Weights of a small mixture-of-experts language model, trained from scratch on English Wikipedia.
Size: 14 layers, width 128, vocabulary 16384, 32M parameters.
Experts: 192 experts in each of 12 layers, 32 SwiGLU neurons an expert, 3 picks a token, a sigmoid router, a shared expert of 64 neurons.
Below are experts of layer 6 (counted from 0) of a mixture-of-experts language model. Rows are named router (the router's row for the expert), gate (a neuron's input weights, with its number), up (a neuron's input weights, with its number), down (a neuron's output weights, with its number) and show model dimensions 0-127. Each number is 128 + 24 x the weight over its row's rms, rounded and kept within 0 to 255.
After each expert's rows: a language model's description of what the expert responds to. This comes from a sample of Wikipedia text that the model never trained on.

# expert 3
router [153 170 117 138 154 153 118 105  95 126 133 124  74 141  72 123 126 159 124 130 141 159 133  93 165 145 156 129 130 138  82 119 164 128  98 140 146 119 130 119  89 151 171 123 124 150 157 150 116 125 125 117 141 119 115 158 122  95 151 154 137 100 132 166  96 143 116 140 127 133 158 143 145 145 129 122 119 148 154 116  81 115  90 103 140 129 108 168 132 144 149 185 165 126 120 124 172 145  92 183 124 135 118 121 126 103 130  65  93 124 113 126  93 159 134 138 143 107 135 132 181 132  95  88 133 105 140 133]
gate4 [108 158 150 176 142 170  80 144 123 130 182 145  88 143 113 110 161 142 115 147 119 136  84 107 147 147 157 103 107 105 149 121  70  96  98  91 129  93 131  92  98 169 145  94 156 152 100 149 109 121 141 125 127 118 128 137 126 114 143 113 152 115 124 111 122  81  79 107 115 133 125 102 118 150 130 119 116 130 149 118 140 100 115  91  87 114 119 158 127 142 106 106 126 100 121 108 169 120 104 127 108 138 124 111 149 155 129 176 140  89 136 115 100 137 117 121 116 165 124  98 155 102  71 127 140 128 162 141]
up4 [130 170 112 126 115 124 141 126 117  99  76 116 150 142  42 147 127  96 148 130  85 158 137 103 144 134 113 103  85 168 177 109 116  97 131 113 132 105 115 125  71 158 136 138 150 140 102 107 116 192 135 123  93 113 137 150 135 100  97 117 144 145 127 150 146 174 137 129 136 161 133 132  76 141 151 140 118 116 131 140 161 138 112 133 135  97 146 175 126 115 149 159 141 138 111 138 148 150 162 116 131 124 150 143 125 111 151 123 168 150 109 105 103 177  91 101 130 148 105 145 127 143 111 132 108 112 135 138]
down4 [147  84 147 116 150 129 147 115 130 191 123 133 144 100 130 139  93 163 122 153 115 133 139 141 149 132 114 109 146 147 120 129 120 160 181 138 118 134 123 141 123 120 164 158 107 100  96 119 122 113 122 137 140 160 132  81 131 135 117 101 124 120 102 109 132 152 181 115  86 114 151 150  88  94  43 141 160 136 125 108 155 105 158 109 146 121  97 105 136 136 132 198 154 130 145 128  90 108 146 153 110  90 152 130 116 129 132 146 141 110 117  94 112 123 149 136 111 114 149 146 134  71 138 141 121  89  88 138]
It responds to: Mixed fragments, score dashes. En dashes in sports scores and records (2–2, 3–7), time-of-day "am", speech-reporting verbs like showed, stated, argued, plus word-internal fragments.

# expert 17
router [168 142 137 109 111 159 103 163 106 167 122 140 125 105  95 142 122 147 111 168 125 133 134 123 157  92 166 120 110 136 104 115 194  97 101 111 137 141 142 135  98 188 179 131 129 117 136 120 114 185 109 135 148 116 114 126 109 136 142 187 129  84 144 131 112 126 114 140 110 127 128 169 113 161 145 125 117 132 145 137 112 164  89 118 155 137 128 124 107 150 121 170 165 147 120 129 116 103 111 142 191 135 111 129 185 118 124  91 109 152 162 126  92 129 165 118 162 159 115 126 156 121 120 131 145 133 122 136]
gate4 [160 127 135 130 100 141  85 151 106 142  80 143 152 134 134 124 142  65 129 129 143 129 115  98 120 101 120 138 187 113 145 139 154 145  80 116 126  94 143 149 109 117 104 145  86 136 103 121  99 125 106 124 117 173 149 145 138 107 127  98  96 148 111 110 146 121 144 164 109  85 120  91 175 153  92 140 108  87 122  97 150 139  99 115 160 159 137 153 124 138 148 147 131 163 124 168 142 130  88  95 109 143 150 118 166 163 102 118 156 107 127 100 138 111 174 149 146  96 180 134 116 131 130 127 150 133 130 139]
up4 [113 107 130 100 157 115 162  98 124 145 187  89 165 134 114 132 136 190 154 131 114  97 145 112 122 136 125 128 127 135 148 138 123 102 143 107  65 159 125 124 144 163 118  47 139 104 130 129 161  81 133 136 142  74 113 102 111 139 133 125 129 104 109 113 113 141 146 101 102 139 128 103 116 111 134 154  93 104 104 133  99 135 142 125 134 140 139 122 113 132 103 123 106 102 114 157 142 135 146 144 138 121  59 156  90 130 150 145 146 128 150 139 111 144 159 111 132 139 111 155 101 145 195 139 162 110 110 111]
down4 [135 104 167  88 147  84 168 132  83 139 150 125 147 133 172 155  89 131 145 118 113 142  75 154 128 134 134 133 143 139 203 129 131 119 112 157 149 137 144  77 126  99 125 115 136 108 134 131 139  89 154 132 163 156 111  76 105 143 124 114 192 139 137 122 141 121 129 100 110  95 103 106 138 104 151 106  92 128 115 122  97 117 123 123 135 156 104 138 169 133 140 129 140  93 131 105 146 106 138 139 119 104 133 134  65 134 137 151 104 113 102 129 166 140 172 131 152 116 108 118 125 102  96 141 164 109 116 131]
It responds to: Commas in lists. Commas after names, numbers and places in lists, citations and tables, such as thousands separators (15,370), "Vidin, Bulgaria" and author–year entries.

# expert 47
router [162 153 113  95 141 148 127 108 142 145 127 128 128 113 116 104 111 141 150 141 163 155 130 112 165 118 126 105 118 125 119 128 150 106  70  94 114 148 123  92  75 177 130 113 130 127 122 117 147 144 147 161 125 160 126 164 139 101 117 135 135 114 148 150 132 138 133 155  80 102 133 118 123 144 110 121 110 131 123 109 100 157 117 118 182 146  97 181 113 127 137 137 147 134 119 139 142  91  96 139 181 111 115 120 139 134 105 135  88 122  69 102 153 143 189 135 177 135  75 117 159  94 133  89 119 102 146 160]
gate0 [149 111  90 176  91 123 152 125  90 132 111 124 150 124 106  86 121 100 157 168 143 110 112 102 162 132 145 119  93 145 178 144 167 129 101 111 124 171 121 114  92 135 171 130 151 140 141 111 156 171 127 140 109 129 128 138 126 110 121 136 105  87 132  92  83 135 161 154 122 117 140 126 141 133  87 116 129 128 109 108 135  79 116 134 125 142 137 127 127  93 143 106 143 158 150 109 178 118 114 137 141 110 127 176  67 138 109 128 157 127 140 124 109 193 117 169 164 139 145 138 159 116 114 140  90 131 131 112]
up0 [150 171 142  89 120 127  95 101 129  87 142 130 100 124 150 164 113 109  98  93 154 113 127 108 123 143 149 132 167 137 175 121 108 127 123 122 117 170 126 127  86 143 131 116 144 141 114 116 127 168 143 137 109 116 119 112 118 159 132  68 132 145 165  80 149 151 114 129 157 155 129  85 115 117  77 139 122 123 151 100 106 123 144 150 131 107 141 145  83 102  76 112 152 162  78 114 163 145 133 137 180 108 151 127 101 121 126 129 149  75 137 104 160 164 128 138 160 146 131 118 133 102 115 141 117  98 136 161]
down0 [ 93 132  83 135 108 163 123 161 110 131 107 138 137 141 150  93 161  96 131 149 160 166 138 139 128 143 120 175 158 111 106 160 164 149 115 114 129  89 111 154 120 136 112 104 135 146 122 131  99 111  91 126 134 114 116 215 161  98 123 130 128 142 143 152 165 125 143 135 133 119 113 140 101 139  96 134 124 115 119 152 144 123  95 101 156 121 183 113 109 156 152 128 149  72 161 145 148 141 144 162 137 149 106 108 155 137 145 152 107 146 164 103 102 103 166 100 111 113 145 141 157 144 147 181 132 143 129 103]
It responds to: Non-Latin script bytes. Byte pieces of Chinese, Japanese, Thai, Telugu, Tamil and other non-Latin scripts, mostly inside tables and name glosses, plus en dashes.

# expert 39
router [168 138 117 121 119 189  99 150  96 166 122 138 104  98 110 150 120 150 119 187 126 113 135 131 147  93 143 114  95 147 102 124 163 122  98 117 125 133 116 124  98 181 187 124 119 143 151 119 112 183 132 141 128 119 119 128  92 133 160 173 113 104 135 139 130 116 142 142 105 125 127 177 138 157 139 147 129 144 142 131 119 175  87 117 165 148 118 128 115 139 120 188 146 165 109 122 122 117 120 133 174 135 105 154 166 117 131  99 128 158 162 152 104 127 176 136 166 147  92 136 144 128 124 115 147 126 129 155]
gate4 [121 146 138 131 160  92 153 147 130 130 149 145 150 124 152 131 159 147 139 114 154 183 144 130  91 109  84 115  78  99 106 140 142  88 127 104 108 134 101 103 105 176 106 136 137  84 168 112 122 144 169 118 174 140 132 117 156 133 116 145 111 144 101 128 119  97 115 111  92 125 146 116  99 179 151  99 152 133 111 158 118 121  81  99 124 131 122 118 123 114 105 168  88 135 109  93 147 118 113 100 113  81 144 137 124  87  98 140 135 156 159 111 127 155 113 160  89 114 122 149 128  73 121 154 116 112 129 120]
up4 [130 121 151 127  81 153  97 125 155 121 139 145 136 146  81 125 141  97 150 124 141  69 213 142 137 133 156 139 125 144 145 113 138 177 154 120 150 160 101 145 115  73 122 153  91 144 131 150 141 198  91 113 119 159 134 151 116 134 130 141 128 106 135 113 163 155 142 141 146  89 162 131 143 120  99 155 106 140 105 111 159 135 154 130 133  81 131 161 126 127 112 104 149 154 132 143 125  79 119 145 116 133 139  99 125 155 132  89 151  97 164 127 122 131 147 110 115 136 147 133 113  97 149  93 123 106 112 135]
down4 [121 148 156 163 115 146 131 165 135 107 132 142 136 154 146 122 154 130 170 156 128 165 145 153 133 114  89 146 148 134 134 113  87 109 135 144 137 147 151 121 184 112 107 108 139 161 180 119 115 130 140 162 125 114 135 130 119  97 155 114  62 117 104 149 102 151 146 150 115 181 120 108 117 133 106 116 116 160 129 123 182 135  91  79  85 136  87 135 155  90 133 131 100 118 151 124 152 122 132 130 125  95 111 120  92 116 140 123 111 113  96  85 122 126 143 188 135 126 107  79 146  97 111  98 116 103 127 134]
It responds to: Commas in lists. Commas, especially in instrument lists, citations, author–year pairs and large numbers, as in "drums, vocals" and "(Watson, 1879)".

# expert 43
router [121 151 145 114 151 118  93 135 114 169 134 120 113  93  96 101 120 154 104 148 132 126 157 116 143 129 140 111 113 131  89 127 178 133 133 110 113 144 108 109 109 175 137 112 118 165 198 127 112 125 121 140 160 146 151 180 124 114 162 161 149 154 145 123  91 153 137 153  88  98 138 157 143 134 146 133 125  95 123 139 144 118 116 122 141 130 108 144 136 169 151 113 164 120  88 115 151  90 122 117 126 131 140 129 157 136 110 136 102 156 127  89 150 108 135 132 213 155 120  69 110 122 105  98 128  85 110 118]
gate2 [155 196 121  91 127 118 141  99  73 143 123 158 157 122 182 128 137 147 148 173 139 108 118 127 125 106 111 141  87 115 105 132 147 131 125 114 154 106 133 138 115 170 138 110 150 124 153  81 100  88 107 121 134 112 151  89  99 110 158  92 126  91 126 104 121 153 162 137  95  98 110 169 130 180 142 107 113 123 122 130 139 111 135  99 122  87  99 152 134 126 111 141 145 161 155 193 125 123 123 144 159 122 163 112 138 181 148 148 121 116 128 113 149 148 162 147 156 134 129 126 134 139 141 112 138 159 106 130]
up2 [ 79  83 118 166 125 157 143 130 130  79 124 143  96 140  87 123 106 124 141 130 136  68 147 127 132 144 171 114 123 157 110 143 129 121 123 151 115 133 177 123 145 105 101 121 159 134 146 131  78 141 144 161 111 120 107 152 130 148 155 167  93 174 133 131  95 163 174  73 148 154 161 102 109 107  78 118  89 185 126 160  92 133 129 136 127 130 113 113 154 136 106 132 128 137 135 101  92 105 111 168  89  88 121 143 116 138 124 136 123 116 142 158 104 131 141 125 149 157 132 146 118 129 126 151 129 133 129 148]
down2 [124 140 124 131 170 168  91 145 103 148 132 127  80 121 138 147 152  83 103 155 128 160 108  87 102 120 113 141 101 183 113 121 118 167 146 152 174 151 135 132 159 180 154 138 162 130 147 132 107 141 174 136 177 118 151 137 146 123 145 104 174  91 149 112 100 153 148 137 136 148 144  91 192 144 118 133 121 135 135  98  86 135 158  98 126 160 110 133 157 120 142 114 155 137 122 123 107 127 126 141 121 146  90 125 102 100 128 102 109 138 130  80 112 119 121  97 120 130 148 135  85  96 131 142 117 154 122 142]
It responds to: Copulas and auxiliaries. Forms of be and modal verbs after a subject or relative pronoun, such as is, was, were, be, will, can, would.

# expert 57
router [148 144 143 142 110 119  98 113  92 147 126 157  87 100  86 123 121 142 107 159 142 141 140 113 116 108 158 139 103 160 144 156 117 114 124 108 106 152 132 122  92 116 150 119 102 186 157 123 100 171 101 153 143 136 116 174  99 114 135 125 141 102 132 142 129 165 127 136 137 137 143 192 115 148 130 100 119 124 132 131 143 138 134 129 147 178 121 185 149 160 148 158 154 114 140 128 142 113  80 154 172 115  92 154 153 127 125  83  88 135 128  96 133 151 120 185 135 131 113 103 161 130 105 108 137 140 111 178]
gate3 [116 128 135 105  86 145  69  91 130 139 127 141 139  96 123 129 128 113 123 166 128 124 137 116 127 101 135 100 119 160  96 147 176 110  93 135 148 138 146 106 135 127 138 164 136  86 120 109 130 125  95 129 104 134 121 155 120  97 126 133 141  74 122 129 118 157  84 153 101  92 118 127 142 112  90 113 117 136 140 150 191  96 125  94 143 126 110 127 125 162 117 104  84 198 126 121 142  76 144 125 166 167 112 132 147 188  88 104 118 152 126 106 132  97 125 137 101 114 144 123 151 143 107 154 145 153 113 141]
up3 [123  82 146 133 127 146 130  91 140 167 103 161 149 116 116 144 132 128 143 138 117  99 125 162 129 125 195 140 103 123 107 155 112 114 133 104 123 147 143 116 126 113 130 141 126 110 117 145  69  86  59 128  96 150 157 131 130 106 104 119 131  85 130 103 156 174 106 122  88  98 144 163 147 111 120 129 124 125 116  93 191 137 154 135 161 142 118 126 141 179 108 102  83 170 111 109  75 120 120 163 158 154 144 117 113 161  90 113 125 143 136 121 101  99 116 125 114 131 126 151 133 106 113 129 113 130 120 152]
down3 [ 85 132 132  93 144 119 124 186 155 110  55 124 109  92 123 144 147 103 156 142 151 106 152 128 121 145 159 151 142 116 115 169 109 132 125 129 166 156 104 104 101 138 100 145 126 147 115 114 100 152 106 106 152 141 134 124 123 110 157 134 168 155  74 118 107 125 116 176 153 147 107 119 169 118 101 101  93  93 110 130 103 120 104 108 134 146 177 173 158 133 114 125  97 127 142 148  92 139 106 154 134 138 101 101 112 137  95 121 130 130  79 133 152 157  98 144 119 130 132 135 147 105 160 151 126 165 109 149]
It responds to: Latinate word stems. Opening stems of Latinate words split into pieces, like disp(ersed), inv, imm, imp, exp(ansive), awaiting suffixes such as -ation or -ers.